python train.py --n_layer=12 --d_model=192 --d_expert=80 --d_shared_expert=0 --normalize_top_k=false --balance_loss=0.012 --vocab_size=8192 --norm_eps=1e-05 --optimizer="muon_hyperball" --lr=0.00851 --train_tokens=523400000 --dataset="wikipedia_en"
Below are experts of layer 7 (counted from 0) of a mixture-of-experts language model. Rows are named down (a neuron's output weights, with its number) and show model dimensions 0-191. Each number is 128 + 24 x the weight over its row's rms, rounded and kept within 0 to 255. Numbers have three digits each.
Before each expert's rows: "raises" lists some tokens whose logits its average output raises strongly, later layers aside. This comes from a sample of Wikipedia text that the model never trained on.

# expert 83
raises: "8", "6", "va", "7", "9", "3"
down0:168121157161091172145152112147130106133107157136095123163112111182122182081152102122079122123158121094092109107097096137098157141097176123147127110127145131113127127147109117126162137101124163147152141114157153111128118139130116158149133147131120139124105128165113145123109148133116121144112128125095094096099145163119148182134168091094105133056098151115143128158136126134155140143154169140089073095116159136148144134130136131101122131117096080119148141130150106092123091111140105106106166079155109106112111101100124178144129112153141113137137140158129138141087142135103119147
down1:140109101114144094137093145135076149150096180104105153135057111106126122121137132137114156145136102139136105162140171078182126169115157127136152150137147120164143164112098097083111125152151102119137113151115148147143173133127151116099121076104106158115137156133145145158122145146155080125183159130141106086151116106150131109163078150141140183128144117119119134128151124123115151117090173150140109119138132136132116163111087112174110137135094128138108112130122105117152128095149137144105094120106124111132106081075125138142115121147094141129148138171137105118116130091106110145
down2:077116135121079144121065160107137126138140131149112144116110138127138117134118145114130131153158157168150130160158100117129083131119175090123100115101153114188106111158150196169113161124105148114118123105158117087121121131158100125119115140149088131095133132147100154116104157117117125131161142106116121108098105171159104106109119165139151129129133115179110178110109109093099118086164122133124153154145131139082129142137152129153048123136103138142126118169099134149128125095080145093156130148108107129129107151134122127089154165169160127108146135137117105111139126128147125141
down3:167118101137136119114108124116111130167098116131145137136091116124148123147130103121169123154133143142117163137127134144127177087108118099105125121128155094120156137107109116117091165143122097080132118103085149131145104163158088093166116093086162144133122102115126111125141123148151144114144122084124150106160111101171173149140142128100177180147119118144141113150173132135087150132090147132155129153139149167099122133110161130118135094102132137109132161100127114077114165129139133150136158131122153103124119166070182114122123132161193154117144133098138101093108150095152161157
down4:123087120114150095095150110134129136158113131141115123148134107119176129135155143142149131176092119146132137162110111119148118152075097165103123142145122174139103158134107122140161151100097090124180139124126100125133156100098125091132109190132086112165127109152119139093143163122140109137109103097127111133138152143132110125164124150138118181107154160125110110132114072094149114147164122130109110142153127121123138104101149146108142127152098152175149086115078165125120161125091112151157145081099121128133068152153093156115141116126174118148085123138135094118106141145110160099
down5:155106127105155168144172135135097103116164107111088148109102098136150157126150159133127114053143133129095144134088111108122117120115117137120124131124147128158113155154118138094130156113150145149125114138129111087079144143188129163159126108150102151126159149139105138125075119159133133162131094119144152099077146121139134147113147092160104152163115106157085112113138188124123136137113124166131105174134143119136140097098074155135104139100145130108123192167119132127123115118098128110126121140124075128125135190111133138142109112104150133102105104131158167108142092095140130101
down6:142134104148163128112118148151129135148172130136117099124125160165136096113159146112143089166110106151111153105126111144163114146166149151089138093112142124115172135161108119078146148127106195106090125154129113161189097131183104145084089102100121183110140129148088120156132102118198131163147101141118152122112137067182119123103139147131128118118123113131126095135103117143130072128143125136117123141160145093104099129119139121123129144140127149132114115128122141144134109146066131142094134123126143081140170129150140141109131116141114077107093128134121136099127121131115170126
down7:137119145075117092123124087119152097130139116126154145160127178094089123134134166116090144134149124126117120125144164112164124100089126104133152128137080130108130113095106141099129171188155125151123146068130101104163110133156120108106164126157140129100095101131126124118136147119099094080146123152119157138152121161085154100087147130146096125132155130095159135116093128141101123113123097129144116147136135138124151148171116115140112139163179119128189150141102141139135094181144119088112103110151138145117104131156110093132136130093163119135182109108111147106157122150167162109
down8:125146133139154091111156082127119156155139093097165102119111118123164121111123105139105138114141086104144121113107132158136142105138128125151113134144153151092135171134132094096113131109146167107137148085112123139074133130104107104144124128166117132150153130107130163147106126127129164126161116166137105153155094120149114124108111129132109131133090175123130123125145180091111141101073139146144112128097141143132142088102105126184120126163140138134123129136173148068134111137176136113123087107110138104119128160093181156158193120147082151096133070135138138076107096127138132109
down9:125156167116101127107113132145099091141164137113107135163099145146154149126100115130110150135151112100147129172134178107131127106175111125129129122135096101161100103103156116075147120124123121102150127126151126120147155124127120117125125105148173124135159132123159109169121114110092116131113145160096131101133096111136134113111118118172120161129148108122131103144116106153116072131140135104122149203112153173135143151142145173088147139101130141089199116111103148166110117103113096137137160080147165157122116127114124121166144155104181181158117126108142087165111150101120107104
down10:101139173083142167107108135134176142136107192120103141125159119160108146138134132108144125106116095140104166125127144114151140139103139129118153099131103154169133121110100124121130098134129145114114111143126091175168126111132108140127110151198155178133112128134140137123135153154106116123120119118119138085132122133140099123112117110115139098122128094102163163127153171113088114145175110141119139136126127116183132124094130141122152142147119108105160135088116143162127114117142172132135053128134158085140087077117124133084166155153078186117143102148110109146086118149131099109
down11:115121103132153098122147112133143119126112161148139121110110114149127131152114162115167148092104138149082152119135139140117103131133097133122088182130153148127121110106132139129122095178138138116142115133117147108146078098121151128141144163084141122151105135135125150097128148173118135143166114142108106138167129088137135095124104094129168144125142103097092124155149078183129130071123158150145166083123140100103114174119145121157105113125141103106122132164135153109164087144134171144161111163144135079113152155083115108155152130147106069105120111111163128143104140111078122177
down12:101142122088084102138138100167126116152131116132146125082118147095136144158129150117110143118103133134136153119152143161137126129159120169140117180092132131153123096124111131090131132162118111110085126129112125134094153146145152163172118126086111133121143144143092136137108151112149162122113134106134109139154139146113115141101137147136151155143118151133195117132153100144113118114163126123156070099114085179148110096127100128126134137175124090102097120160134149074137101132068103113124075180130156111171096086097115088134147143138122138098109119116166119132139175123154157104
down13:093096107097116126154108130139133135111147102125145123115095165125183142127163124132083119133114147101165161110119111180118158185153108122109113146145131163122135129112099112132118077133076078085133178121117116147178147138121119131106142097114096083147106132113114076147120115122163137138131129136107137133151158125122136158108123157117103132153164160152115115182161135114124115117131103139162072131137139142115135126149129115088130173133136108106114075108158173089125140153134077133153153098118134142107149134164142164117125134119128117150086181174135132118139136124103146151
down14:095185159143131159104080153112120150134148096127152116115114132131141156168106178121160128165106170132139142128168171179123073158092146138115075132135162117126173133107146119130134085087117118095125161133113160160140125156161158088142113125143120083099117121106100159077140145118100154091092124123140160118150156076143112113095139168139142123126123112118132112137132144134141106119138109148140180126143117118115149106135130115086119154148112097067127148132114126130119119153152108139135146169162140108148132110109101105091126141110134110142125129133135105113165154123081164122
down15:119148106137144094112140103093144096144107139098110114119119122109074140126110137137118095096123162168155145146104120138105162130153132118112128124161137120127134075159177128163092159158182156118083145125086103169087149179163117160157152127075155128115164111104114131113145093105139119110141166104136162137106120118144106136108114135137129152170131123137119074174118148125132156138132137147126147128135158134172153078090145145107134115111148097120120118134174091149153133100106136109125129163144113109206140120124152143120109099122138105152148114121147143088094144128150146134
down16:103090104072153071138101129130137094159121159141095127162139116122167169150114149071140134143135151179131136122126126111117139111136148108145141077152165152120137108121105095152077178126129119109108151126116151127140105142150113130142157110149124096106122139113171120128119091141124141113160131166138154120168128095149133075178114106109110139124195153119153155139113183118105133134146128123106121111131092148166104098104092126119167132106098133108151112120123096150139132122125131141091085176146077114138109114105153106129131098120142148099119111125154150129144136121091128171
down17:150122110162120172133101147136154105141136122065098134080112101131134109139149133143138126125117110120141142084146106153128106113155097105143085132150173146158119090149128132147096147146129155105119118110103164099104125112141095146089139130117132138134160201135115141122126142136174103137161139130108140103097094134116099093109132110134081123109120112145164137131143110143118129134167171153114138119099113102093128137144142156124083117194105118122150137160166130088115124114125093152095158130168109135069183132125178165128104121165125128135177128123135111145106149106098159135
down18:141169143160143124142133128158159100141122111110127142167105094153160130113089102172174151136153139172120126179138146105097138162155155095148115106126112124191135150153181095078101124095168121123111126112134110118093124090117114105145121136150124125129120145135114126090093110154078157139125113109131092143106100118138100132121109109180158154131107092118123137120166131179120110136146137144151106146198146109111160141132133122115102086143096146132101119130073152153090127119105162073114135117130116125117150133104151146123097106108132152096117158116109123166133130120117103148
down19:148133168147139108130109115099091112160099152144125090133130129137100114156166134120160121145146129125094128164132149135122125097145143119120138106118136103103102145186131160131108084119153109153129123098124119153109100143150115116126122090131093069120170144101107155123142117129129109134161141127173139134147092135145142061142146118114082114154145098129142138169128118174179150111130139125098125158106120118149131138116153106150157132099087101160120108118108114144120135193109105145130107104157154094137077117104074098131161128103170146139159130088110142106166191144113101124
down20:113127128108094144122135094120106115160090124132156130162101117093105114151131138176103169093140143138142147081150112127102132154144147098146120121181173134145095113113168139133138134124068115092144143137146114125141156125118122122124116142150140099141136146131093116149111118113086122092109127111116154148123126090172145130121117132075117124090151137157102139113148126184144159166122099164155132150068118138152122168134142117101121080138131101113146122134155135105117137147134143155171135165163137093103128140133100103151118112174160094130144115135124050167113141121075149156
down21:090157120104124144162177119148154157156139149111110140143160111083086148105095113104088102104152122112122110142100072141118147142127112086153095151151085154119097082118152137161149136153132106122138123132169165108148124143132140147146140156148115122113153102151129113101145160130145176119112140180083144151135184090128119116151151101122105153138118106111156133139124121145124104102093155170104099176121114143158086124118183142144106120154122127165143101119123127113184133112109108155098138119097125117163143139142089151117123178080116112120102118121110103127145103126121108140
down22:129116069148128148085092128120133132080104106115129132101139130154112136144116150185103129148107097081194163116116124100113138163117132158131123164135106191126175160120125129179143108137092174136116144123105143141144117116123119135127118138147098095114118122115175107159138131157095141133138116075164151116143148174114132114110146159151132112142107126103126154135094086144126109156131083133157120117138115122094128100156148105111186143106092102125141135107107148147142134086122119110153082101126097124151163150145116121146102110150139123120113157142159102178134106116141136078

# expert 95
raises: "c", "cl", "ce", "stitute", "ven", "verse"
down0:106092178089075165092122112130109134178141098169134125140143096143146119139155114106115105097125090139151122158123139083108147107132114121115115121148115129100144157120137100148109147142111156143098115140141143153121114110173116138108072066107143115147143142160181096116159107093130088153126163133139148112106142122106124173112135123204115122169171102093121108125097152128115122182184122108111158150143146118134101102127121130139131130147140118140154117130161155126109134110159111108137113141134146113097166167091152120117125130126114124124093158069151107140145149147110119129
down1:164134096149126112114136129117112116107094125099177143130155082104172118105183106152172132133129142122139109103137141180119134099134098092155131108128139133115135092158143141122111092101144154092148159147125105106149116101091085085093135125136107091143112114133109174130109121169090113134091125134125128131110135090129125135110134136127134125089091159186132094122143149153107087122136119114132137080155150179091143151130154095116138108120147118145109093135127127161154135132113125150137105127108118147128131139119130114130153107109119166103137191157178147060160075111153126142
down2:115128108077130121130129132099138112136089129108130152137111127138149121127077134135092134163107130065130112139130155102160127157099156128126143077103156135137122113129104076088134126126153136102163118125123134120123094131178171109150121175096151146150098133140165124163122163114154091114118119126150140133101084146142105148141077118112138139154100192153140082120118153134127125136121146140153113068102133156080139141164182163127142118141129138153150078117116129171149141101149125118128149061120142179103087140127119126117155119092120125132152110146143139092113105137112143124
down3:143101138105129129140152131154128130129166114070134131146127120163133111078096103155115110126130130131095091125161115129119154106139124118110150147112157114136153129084142121130090181149130128122129140137138179181118135125100159143079100144135131119148136167120102139106170136117108171120115112150115136119131106152100124131146161130090128101134132176093126106162103131102151147135150165142122083107160136111098105145181197151120152126093060128105125105165138121158125129129137117138183132132101123175120128098138103113099160126137130103118108070153145104116144111093176147135
down4:157152119122154142150141060111104101104106124125114131119113128161120118093137104146156148159091132134127162102084119137206119116132133118090125127119127107171153119138128129124116136153126110116179118090147115091137101124139131099144121102133103145128145131156117146153120106124112133090141178159127126132138156102109134101157113115165099182119136135177136105180121093138153131100128107116141076106089092160111140159140106147126087156152093109094130134140126135149120167078135117183139114143132127120113112155109116093128109153149115091156103181108166120141115142102133179144
down5:134090130154122146133072103123149097134155144114098140156108160174136156151105109134139156113125152129118103073073136142080083140120131131070144146115125128126134123140126100088104175145131062121107123103140162133116113140106138156124102150182106114147135085150138148109144143139111142131116125101128113139130163135123138124134100136116113136104141088107116108142177134106155137187152149133171132117145127133101063129142065090121123103131161098159144132150161134121114132113142105123150180165152137129083093120143109152138119162177134116129131123142129144162149142162131114129
down6:114102131178118146144137117125106140117127193066159091173139112114135117153156137121159107162118133124146114106160127136186160124141113072155144106094164130145134119113139145128131086135158163095145176129152117131105095137136147163125102116143139137125149127091147106154109125166124157132130153108142105125142147096137136140130155143131103122162166140178130109124114130151092110093144115122130091155138144122116099155132091132151149103106080136133122103143102097131099119135114127115151160113130206088165125089118107103117155163166100154137117082149086094143106122123104115121
down7:152146097123121107170175143136122080132140133083159126120139114125120109161137156149159144164166114161109147175170112138132124153126095125109163088169114134131125127118092121102095114159116133092096165169135106138144149143142081153162156098117124098170156130141072123120125159119160113106086151138145140112108112130136125118098094154100078138146141118117153115098091122090114139135157113109134136161128103165112081121109153133133142134117109102121152133096137126133159135109109156116138132167135164129129128106114159110156113150096121122177163110170194098102124103117102138152
down8:107168105076155128114125080115137105115130153120109153102108136149154123137067111102122112118152100138136131184137108122101126116146142165099114104151111134114121172107155164110189172125117086140122136179173126092133143140120154157133148094126142096139108131150125100135081130113120150118100137133061119165148138147171144128137126126121124156124131163143152120135100111136145156091107125148138075139172147122118147132072090128162119098130121122089149097127130142129112125114130137103120178151124162122099150075146143120127146168150130122145104129130141133162157068134124119101
down9:101130141192101133112165117153149143107149156163123135106125120094142171107123109153137144117126115125153149146167135138105133150121144138109130119138156161140147149097133129148117143166109110182144126137116118130137136112131173135152063116121122084151092122114150093172148126141061126104159144149161120117123110131129129169150109134098142115118132119098158117116052137175148136125125140135126138144100104106109078094120126142105131167099104162105115162137116148170109108093140127066093119145119128114153144110081089066128155108118096120166137128096093130125117123139141142137
down10:172100104089125180107114156122106116151114145087119172128139139124112157101077128112159169135133113107128133144133117112093142120147152169148108164134129074103145105109121130118143144141109184143161135094091078139139126128100137148120126163113117148131146133144172153138145093102134128102120141135108157131101114123120113119130132120142158167183194124123151129095097132148111126132117091138113154127130147109111135188111160174172127119116108155113102152110116145117087128160144134112129107131135157142120143095081080147100115155160096166162112100124112128097117081157122111114
down11:147111117129136143105141177126094155112132157167129127089128123166125155127119168157069146095112117126131142118142101147114110111118137089112131147119135127151128113154116110152136120144160132097120153113125117122132117098208122094105143107109111164153152176106100117145080158158160110127118166121118170154116154109124105106146145116149074135086142093139160108141106147112135135136135133144111134180129074103117194109134141131112088115109126178118139164118143101084119136118118134124108132108094132129095134094130152094126139161138102136131112106167135096177111100120125161179
down12:093141117132160118144139144136110155080116096138137130156142128126102131119077075144093137132133136150127125094109101100140141150123113165104132109111168151123143146075127103159112198117134150151108112140151127070133149119131188101153096112119099097109086134134150132167153150150113097160131145155078117114097142079118142152138183113156110125141110101149151139139150136134127130139133188108081112153077145103153134100093126123141104132149087138146162135162135113160123158181153143122133127136141124104119145149136111109108103134170118151124149098112154132145128087119125152130
down13:155097129105148141134144116141132063138095133134102174169115142138150137149108146117144183130109109113104124066101107100117110133122102138129132119106114128087072110133177155117136141138139118135069165152149125106125139142151135124133169167128112166155183163129137132108163142091106133124078137108136109112101126118087136153148099115099137152121110136102150156128101196093114137115118147126137149126095120157150116148133114085132136144109139123106128110141086128097121101097114160114113159127126102137123170133152160128139097156118174128139133129102147086170120099154155178138
down14:170095176127138119154157128157141142095124092187152138088143114118109123103109123092108112169126152158117119113120093143129151152134135091080130162149098084110154105115116109144124111096143159109136136114102093091112125099130113139143129152151176122109132098168106109167078082142105179157131087156120117119124154156095110112153120143150074138133068127144140135174111116131085109133139130137152119160097118119161121104149104146167108125152131125137133108128126151143115156158135111171147079128106136114141153147138100163145124114138146143123091153121177144092138114112117144112
down15:112081111151140105144126121122102168149136117114156149168109168155145123059155143123103155129107107150127120133168121132115162139129113153118155106169103104164163082155145090119170070154126139118145133100155080137136172111141154128152086139127086119175115110130096118149126121129112104103106159131106104158110094171121130145088138118120153140141144145101112181130126089151119134154112109128113145129087147151122124083123128130100141135128103093124121148097143128151111134092113089143101145125148137085174120077114136106121103105119131119166138132137132149126086174107110126092
down16:110135137104112148114128104116083138143110118132175168125144104108102125136156107117132133107141118108089147139092092144138121110152102102122103090140154165045117175155105136129135161177117117159115140101165156101137168123129151127101151163134110131113122127114105105127132118143069139162133117146143134084098160123118166162125116123147119095131134141122126142178120133173134168116122140135132149126121150152132115133106132139091164115156146105115086143140115177099152101087133093131116087140155128157137094131177101096104110135115159149116145121129085141158113116175190109125
down17:110116101145151122154090136102103119111131093085110092124080111171136175161142124113160132119155176144111113136081107146189123083151121156119107147141100159150103131141133140158122136181125125064130116134138103099126187142115126136156146118096105131175130115167125118150114167138152162122181093126098128089092112111188142129092170136125120158076121122142133148130140123105138105111122089110156125129093131140125130113137118174100112119141111135089135111118142129128147116103181152103167153116116100124117134131134140106148160113142127132148128166108125151130171139145122121106
down18:116102140120137115119135109110085126170142110131129110094126085125118090145090082130122114113104082084108129129115139099159115144118147138130108164103169125113070133153115166127171144150119148124144140175094110081117100106155154150118150141137147128137157116104119071135167109121132171077123123141121168167133098166135148143063154128102104102110134137152119123119106111148089131143149126108169126124173132154120187122159100122117139120161120186099119137140102141129122152153156136154114160126152119138133142114122194136170120123134137134107139100138163123132112170123121144145
down19:149071092101130086133112118112113097119107140179123119120155136105138128119136129111118138127145115096131131090139121155131084119132150134124120116100095172140130155125106213114162170128141138158100116115114133148126107157134109119181116132104091122139159109115094122156067143136122122162086096172129126117116135174128162138108109172099101151145171135131122097128111143137146112153103150143187148148094100107130127104134151100102150150110132113130085148159117126137074105108145147124167151130114158132135106113107112154116087121114087120137107146171119109153123142184126157115
down20:146088118148131152141144108130108185139129128113156067147130133099147135125150097158120103098128093135144147149144056123178154098102111111123121179130099109159133141110146168168111115095082099080141133136095114137145097121144164123094110147125116122131115090159152121162155093132135132131119109144154107146128126106107121081183148127120136116128172115188094117140140162158130134137118082169121112113138116147141135126149166083125153100129135150134123110133101152120099109099163138095130110126113142154164131140102153124139128175104150133087142127096150128156180141133119149122
down21:153149128120135144120117104122130138146139149092111149142137106155077103148141103099114129097179103129146118143106168122179098112137113176160091123151140113150123142155153131065137125129143111106106153135095136126114107164185120112180136181127147128108133089145136131088129145143098102095150119116124150124076136143136080134155127142118131111124141138172117108092171121197133116166133147148136125139102126123113106140162098122104160107128126094132105093121134129089156113145087181149126142095135110147107121161142115104169129168149148119121103111129110125108093180117125120086
down22:146092084115164161182105164161108116136120136131101079125156133129136140170119139121173083122173121112110140127097069123171113155140134110098117093133091126101158134139154132170108139101123177129138092150117127127155114096091107131132125149094118115126110114137085166128118174162132127093098112133178159162117133097091140103156108120130103132127131108098108134160171136151131136132124095090151138084147156162151113132167136125109090145136112153144143139092110126145109112079141137141154119126113129118184139121126140120132121133086167151129109152132150098154117157164113137145

# expert 87
raises: "ura", "iv", "ish", "anna", "oid", "iva"
down0:129161150119149130120123161102119130108093112163113133171144161088117096124163126190138127134100112129109126153152101145142129106106101122137121125173129121156113129120172118088124140121140139147196109116112158088124118137144109135166102155183109149094092106110150088147111156133122186116153126176118090121135131146104150127120116083126073106119091150141134119160142110161144103128114157150132150117104137142134145085121115129120119139116124101100140106181085091106123118094138130160091175153130138140174088122108149136144149083130114100124126174109113159096109146128133132116
down1:137107155137112125142119117102131144127096143188130117083121169123118138109125113088145118144118135094075170133124138149163141142149134140149121138101080110110109139150073091155085074157139173079122083114138103129078121121143124143118144110145114111131150134123116065126146105106136114125126141165127119182165156103153145168142140136150112162184155117123133113106171145121103104156142112152154148111127114119097126160131149163131116098112085109143148133169122186114139123136151161136128123110129154121153127126147148137068143095143096110135149115147110105142097126124121138082
down2:153138161168132144159110142140082145119161077128124144166133113098145124140109149180134130175165075133135104128105148109158106140152154126117153138079169137117105111116149131092139129132159118161131120153141078112103100122150119071115130122148151134100140118137142109106124126113154129145122080119128132098158132155150155118100127061103110119102117128155098122146112092131133162159132103156182120091140101105125105140148164118113114119118075082149112181131138163133094140134138136122134128167150105126194132117118090164116127136143148089122150150107135114105090106148116128142
down3:134135154142182137125118140116076098089104123131146100081103106131176127131137153145140114109102102132158117137099096130150134154124152116097088141126125127149134124169099096133142144106120133078149149171123115168149156171130076110153126131125152133118156106140122133123123086131132121066140164156115113144102104169116130155150128139147107121113143169104169145136158143105086132128127127132097117154137130147110137117155097147136103098081162172130106100110161084151135163164169145112131108144167077129141098103130134147173149134127164116115087122128140139123181111095120115095
down4:130117155118155166137157155112132120145103152133156102146143155141099113079133155119130154130101114135120105104114118130159101088113085143106115086167130125141127127141133158141162083118135109143121115150071140120114127154108140128121145077149097120151126125137116139136114085115139124116139114141127100119079129166130122131111182113111147089110142149142110127136130068119118091097140103132085162130149112114128137184106113150131152119166175103142131116119147176172194154105107161158137173121127122110150115130080115162103137102159142144124156169125152095064134119105107138156
down5:133115108142108141127121197151118139128091109149170149131140154138126111140137130149165156083131150162125155133098087137081113134132094112118159125149101128134123106133108177136150059134112117138108106072081133143112086098149154143123117145082133113132104077100124107113109146137105127126114171121124099149123149082137109139137123124185099138112149102165123138151132118195151079139146115122159123116106080164115146121145131136155127159131134107137109155123109065132119140145117101146163132101139113136090134134145108135153172117162140114140159174137165152107118118134135109148
down6:129097110134111091160128136087127104165128104133113143141121071150117096182139127149155124202112093127136149127108127149152131157126095133130112123175146125125159163136134149173125119105130097071151145073111146163091135113124127103114145158124121125161109126138083191136111145101131099132125171103105114156156095130164113137144090141124136171131108129141121153097107118093110127091112126102129120092136116151150115181131153140143123098126196150143138132119140157125112127112186148148124088108131122128148124100088153118127161103148105121137150125124139096161143105098116116149
down7:122093149125165143106101077145174131137170129112113104081108093151140113136162113130103102138121089136120145148084151133115110117157131116137112131104123139143148121153136125144107158120155167080103151144138131096119119132118148125104170169149144121137166088154133114154150137102162112103104128168169139101116135103125133133117162155108124130108093133047108078131097118123130112132137154125136112119155132138135113133130118130126125107074165102135110084083123116120142159161137152131124108099119172120157143100117185121110154171106142119136116167122116153115168158118184107177
down8:169124177169128131119091133177179128123176149105115099163115093112137127118146117090139097125159144099121169110148109099122099114112102152107125108107122177122109101129106130102129125128087125134107122108113083102120101145084133163146104139157137129168118103120108159145153099143148152123162144106168117121134117130147121145104091120134127147137135092145131100149107118124162134149152128155160153054108158139126183130094144167148142117119101115131143154068079117108136115088143147165118134117128150133144123130117170108142115143096137124112191168165128128152103114142143112125
down9:092086128152170160126120144132113112103131094155157120141074095098113107153135144161071112089157140123144131121079126157141150110142111100097142121138103173136091151093140110111127156101146107132144153138142105134137173122138171135115128149126117082114098141126121099166110115149147134104132105115124103116159086095119128128132116149115093129115125129068108136149155125134111141162090131141093143149173127117146146081126110127113166129102119140117170071159132117138115149116123157074169089158121142143118163167153132141114125106125174139177103126168123161118122121144143105159
down10:130152086145142151139118116118141169115147110144151155160124115124133155118159147111101130146122111161142163078142137151085113079133111141169090130122118106132141092134128126106114122128114089116103170174107141112122139163074070153140107134139165136124101167147140120140133151111095087135090136133159128092127129098109146109112085165130188109110180150157111109112127128109161134118111132122136133134089103089093137158148149145145110138088167144154131175101149117138147077113147128135117105119117160101127143091128117159122132115108097095135161155136168091119086111151154154129
down11:096123114090125089113160143144154145193067150145146135128141124132108146093121138131107103145110134095131133157130111149143102128126102110083111088143154107154108140108132125152122139163086109139158115133148150129138113075098153148092098142126168090099143126142077149103156136124162114097104185098127112098055154119141166140092131123140160162200138149135122112152163149129096138138126140134146127141112140096155131123110098168115147116113103073173147147128087113125108106165106115152133128122113128150132154123142139123138134131170122149145103155124125092144106114127129124151
down12:168080114097134116111175167124145175093110120138076156151124100102140163125151088131081112151136184157133145119141160105137156086138109165081085130118117132100103111082116114108100148122134094106127116151127148125103120112131116163104105104136099102078115143127148086158071166101108152152133136176107137137126111158121158116113129102124148132134131161166123103099144119130136132165135141116120109111097153136145148168131169142134168150144142147081110105117129155131144160154104104138129143119161097118110114122162144147135134127140085157130105145110107148107108095135169118128
down13:128160141106140103124162074132080112188133079104115125138115109148106114150113093151116119088110099110119151093126137119149162160115120080132134113167155112114160177101100181151119107171093115110137132131121107141125158203124104143132121104135200094143139145123108166145225134116128128103129163146125092120145089117133131138117114147115098137145138101154135077161130116139132116099127123123123138142118113126129140136108102159116116134147143105121124152117116137127135147100109170141141141141121162098144063106147117142125120171131125101147151139117158119103143136134128114139
down14:161118091130136125157116102131143197098097132103142165137107139154110134152122128167102123125118104095154099116150159171124115120147187116142125128140082123158130110145138099068095067099125121149130146152127131112126154131117117143097118074108128092122105120169148100151167105095101117133128103121115142140112146143152130111155126128056159134166099114072113162096114163162152134116125121152138142167100148123109150096125121162127147139133124105125155152138091143112113108147115135159098102174131101095157114107094145121139134160097142133150169119131125141156137116130154140167
down15:114083146122140117122173123154154147115160160121086138145114153142155173113158133133085131108148146130144101103138105142140109094108145134140094130106144130180135086106108080135121084106099137131153095121130166147151148108107161130105114140111142120137144165089108129142158113123148135121170168109147131073145096119167122137169124146125102135124091138124110099087160112075084103130150098113107115155139119150195187131095132161104164127134153157136120132112121129110115151098098126140167114104106123119094128094114131136098155128095129127135179171100128149127146126134128086117
down16:144116159086122105133116087143147136131141164173133129110118126118139121125137054115131141116144128162151128143146108126117085136095145135174141153125124127129139109114120138158092139075124090130132150158110134147119135163105110109127126177138135155091128121120162139133140129128126115144124133171135131111172145150090097110145118136143085132163154097073090130140124082130083147074084154183136109148143139120146113110135144115169114109163089094156143127131122111135084132103122145080151119153163140130086147140180176101105174132133166112131106093104163152113112141130124137141
down17:134160163154135102138147132097155186153113109125106115110139120142165120116154107123157135132097161106121115123124122127124153093131148144127103096148115129124098106133122144102116120081139121125147145088122145153129132118130146127149087185073148134118181121175109135180139113132176150160168106124143165118161115138127163081104081154116118118155148112134136144093116114116107136134135106091128153131133086147133120166086178129099124122099099137173113103149150173145101124161090125153111092109092167116117132123130067084108151152099128116124130131133125095151115123108174131151
down18:126137113102140128146117155149104095152092123125110147114140126145114082081121145127117132127099131110100160143175109094143140112141151135150174091134107117157148141130123101143134120140116120101117146125170114166179124130095104162144120143146103138114122103145118152105128128156142133110164163117118104103136087126121124129095165129105140157099095103135144110153087122152165166125105112145138113156139162094112136101145146073129118101147106154078141164113107163122148108089112112178113142163066149140105137171138174114168080093125137164108136098116128079127130115134152140183
down19:129095132101087083138116139102118142102091167127168128157128093116117101133132111134097105135112121167116135115122127141037101145138087119135157102146116144122136133062114121131170140116128119133172145086124115108127143108158104143120104169172140148165158140120121139099114128089126107120106165131136132125135084122136141124128145109135148179100159129154164138126139127092116115156138151147151125086139150136101114137121136168144107111164134107126156135124138080182133134135147141087126139134140135101181094106077109172069161115158164141134135162148148148110123117114100126127
down20:126107138118117117099132107113170133124099087134152132090147111144126132102107178206117116107136130146105103117136177165090180121129113108175112109144133154082137132152128162090126170127102126137139124119115116140171113086152109113131116108100113147153110118066122152068136120095169118146122097108118123152101098119149124145163142151149137107179145128099150136121142104117111118139113134099144147137175157132130162158169115149161146120127109161105117110081109088087159116154101123120127166112109151109120128101117156138141117163172123126133146113143085130120088105123136139155
down21:133137113157166103147133152120119064143131117111131134119120109125092152115097126109152088123164129138143097106124138159113155123141180125087135117101089142127105119141172120093132136130130114155135090123092128112117122148159124124148140170117153080099084106118154176139112150197144127123156141143130124125158145148088119117101144125118132140138143162194139164131145121163134131124109140141108164091095129122115140122170108119114104095096166100139132113164139105128078165139097127136173153159114143098134125133065110169093131140094131086138109124141095086118137128097098147123
down22:108122141139142121127107120122106164136108159094103100142141104114195137145156148067130134137140138119143155126130134111157135083141138132107127125141091134127154169146125098076094115138120129116144140107127122111154095153105140080111083147137098103094152169138157132107129099141105125149147082101165106137159143085116137137123174142125127147110138140188128126116146118146127161165124129118075147124160138143129102140095159158106123087133143098136148067141091162145161145128117165110103115116097121151127132167084119132135090156114137136112092158170148128089171170141149133141